Experts of a small language model.
Size: 8 layers, width 128, vocabulary 9570, 12M parameters.
Experts: 64 experts in each of 8 layers, 64 GELU neurons an expert.
Training: a variant of SOAP for the experts, 243M tokens, 7416 steps.
Below are experts of layer 3 (counted from 0) of a mixture-of-experts language model. Rows are named router (the router's row for the expert) and show model dimensions 0-127. Each number is 128 + 24 x the weight over its row's rms, rounded and kept within 0 to 255. Numbers have three digits each.
After each expert's rows: "mostly gets" lists some tokens that are sent to it at least half of the time; "comes after" lists some tokens at least twice as common just before its tokens as in all text. This comes from a sample of Wikipedia text that the model never trained on. Tokens count by the router's weight.

# expert 61
router:107129102175156109144141124115142138095138082124121121152093126120118082160130112095087140128137101141129148156137171115130176109150143095115117152116138116132110115108144161139095154114170119124145091155144130179178140091128137101125093093151145114137109105132182150143155110199158161091100116131116119164113145148133105124116125119104149115140092134124140110170102091136097124132102
mostly gets: "the ", "The ", "their ", "first ", "two ", "this "
comes after: "of ", "in ", ". ", "to ", "as ", "with "

# expert 23
router:102132156107145145128094126187154113149130119133103104128115072147158137126131111135118127074121136153122091135133113147140115130094120107129099126131085124157154107114085115149144141102103127141138148102132123132139079164163068150123087102156135143141122157139097151091136181105166159111102142085141154091182154150130152120115111144133124161172119109158157134138106136113136160120109
mostly gets: "fac", "ess", "ick", "eld", "ress", "ut"
comes after: "C", "L", "F", "c", "f", "P"

# expert 11
router:109157120127112144156157083111057137102109141128121117150108105116114146147128143094155096123150128160123116151135154120132159083144080106130180087150150104115126110141109129149123116139152089145106142138139142161120158086154131160163129151095119107125184120101140133081123114148118171152113157109082113143134115085160132181161132130141121125107119150109153128114160132097091102138129
mostly gets: "that ", "also ", "which ", "who ", "where ", "He "
comes after: ", ", ". ", "and ", "was ", "However", "but "

# expert 25
router:125181130110105177145097134137133099152115117120159121074128126135143070142166121124159121142163128124141164125120176095106115126100121141134121138119067158133142190143123114070103106172124152139152101156130136137113135134155127086104139140106109148134115101101120113110129140122100122129134147089139146143177142144084119135099103113132122123106150110158138167191117136087136120127139
mostly gets: "year", "present", "name", "season", "years", "″"
comes after: "- ", "the ", "a ", "his ", "See ", "s "

# expert 24
router:144141116149103130127103145148120148129133150150152112095164136138130149150119171112050103156127112144084146138144135147113169147122130080113149123156114134116118153114121089145105106114165182103141073108143129148102126085093120165134151141165109134128101101168170133156155125104089109147139103154166104100113105108097143132130114114109172131139114108182116119105097105120126123127144
mostly gets: "\n", "\n\n", "\n  ", "\". ", ".\" ", "During "
comes after: "|", ".", ")", "==", "===", ";"

# expert 39
router:106134134177131124146148131141092146157161134131120154130106131119068096128118132137142115150124159117139143167076175071111137110104142100155115130126128114126078146135143157115125080153139117096143135111131135126150146157135139161161109168131109126098092117123165146104150087123161156141141125141067112174123128118113082108104114086136163142118125130145178100143161149141132093128143
mostly gets: "No ", "Royal ", "Kingdom ", "US ", "Early ", "Final "
comes after: "| ", "the ", ", ", ": ", "of ", "- "

# expert 1
router:150144160113114154119149142111108098144170095121121110128093116107159059147128098136134160154085125136128098141135152064117151115114141129134155150112082164148107113178111135085095113163155155156144143109092118120114165169121117174121127140138128138128103133122130111098090122135188134160151170154125143121121147128123103100104105179152103115138144118135151120136118118099159140119120
mostly gets: "% ", "km ", "Date ", "died ", "Pl", "round"
comes after: "a ", "5 ", "6 ", "the ", "1 ", "2 "

# expert 21
router:130112111105159139104109126120061137151098117119113198127171131155117159132144168134124144121081118145105151101132124115127098167149142166141109088149129157132118097136142125110146158106092151160117131153132156109153123174148140105134128091109116098134141113123118166152110107125100117136125122160137103153182134094117115169099144151137113121136147141091171094139154113122151165082166
mostly gets: "| ", "—; ", "); ", "; ", "\"; ", ".; "
comes after: " ", "\n", "0 ", ") ", "1 ", "2 "

# expert 10
router:135093087112133147112132134112085110148121119136157198132170138139125156140162169110091126121089147115121175124134135120125112148146132180153100118124135114120127110152162136089152127108107153139115169137111142093147158172114150096151130109109115090141136110129143135135092106120114104150125100150152107163129135063098107153111135159148115096135141132117174100145152095102144157087159
mostly gets: "| ", "|---|---|---|---", "): ", "\n  ", "); ", "; "
comes after: "\n", " ", "0 ", ") ", "1 ", "2 "

# expert 36
router:126140130168111137120164126133131132163131127133151120141126119134111114132151097147093161145129135062137114152123167091117187147150099083127108115113087157127130158119112142124147084186134102155138100158138076125132136089153146150149103122141123157132136136129131146073078103151164118111145124097109183129139134136120136124118114120102117103115119114160115145188138163108161101095109
mostly gets: "worked ", "came ", "there", "located ", "brought ", "children "
comes after: "the ", "a ", "to ", "and ", "his ", "of "

# expert 9
router:120148113115091148155117151139102145146138125138112145089161153139133118176097177138094102150160129160083141082136112105104155097144156145121173159139102116104100113117117088082155102110135150122184104135144138162146124113082144142134112130164119103141139104153175113142149130110100103155126103128149100115119075088127139125112102119089170103152139124134127139119097148141148133107154
mostly gets: "\n", "\n\n", "==", "== ", "=== ", "\n  "
comes after: "|", ".", "==", ")", "=", "==="

# expert 2
router:184179114167119120155173149126142068133133106128165121111134142128131073134132154149146124141123119087139118149125155123114097141075132131126136153104127178127101129159121093128131075118114165178163112128085051105109142109144145178125103172135120136108093123104142118117155113127155121162150112137112115125105137142108090159145109096140136139128124123129140103139139115141114111126115
mostly gets: "film ", "team ", "League ", "number ", "season ", "name "
comes after: "the ", "a ", "The ", "s ", "first ", "his "

# expert 55
router:113135147170127118151124134145107146147157081142120165071115098084089117130130142160120141154139120139143076157067194118113138125135102126167108151106096137162135165139153120105114123173106092133117133120108142102153148125098089121127137131158102134125118140111120140094148125153151128149141103101137115162154133088126093098089103112129129112116145113181171126164114158130139118150131
mostly gets: "Dr", "Ed", "The", "Tr", "Sc", "Str"
comes after: "| ", "- ", ", ", ": ", "the ", "of "

# expert 27
router:149138186131118139111109132129123138130137121110155107108112110157140095111112134133155110172159099117152122152090156085115144149118111134135108154097081111128138167168125089107138067215129114138138120132114126127133146132143097102151093124110124151117138133107156121113099120110157117127122162091127135107121152138102109127119134148100148137137163101166127128207101166097161102142118
mostly gets: "present", "particip", "Anim", "transl", "world", "week"
comes after: "the ", "a ", "The ", "and ", "of ", "s "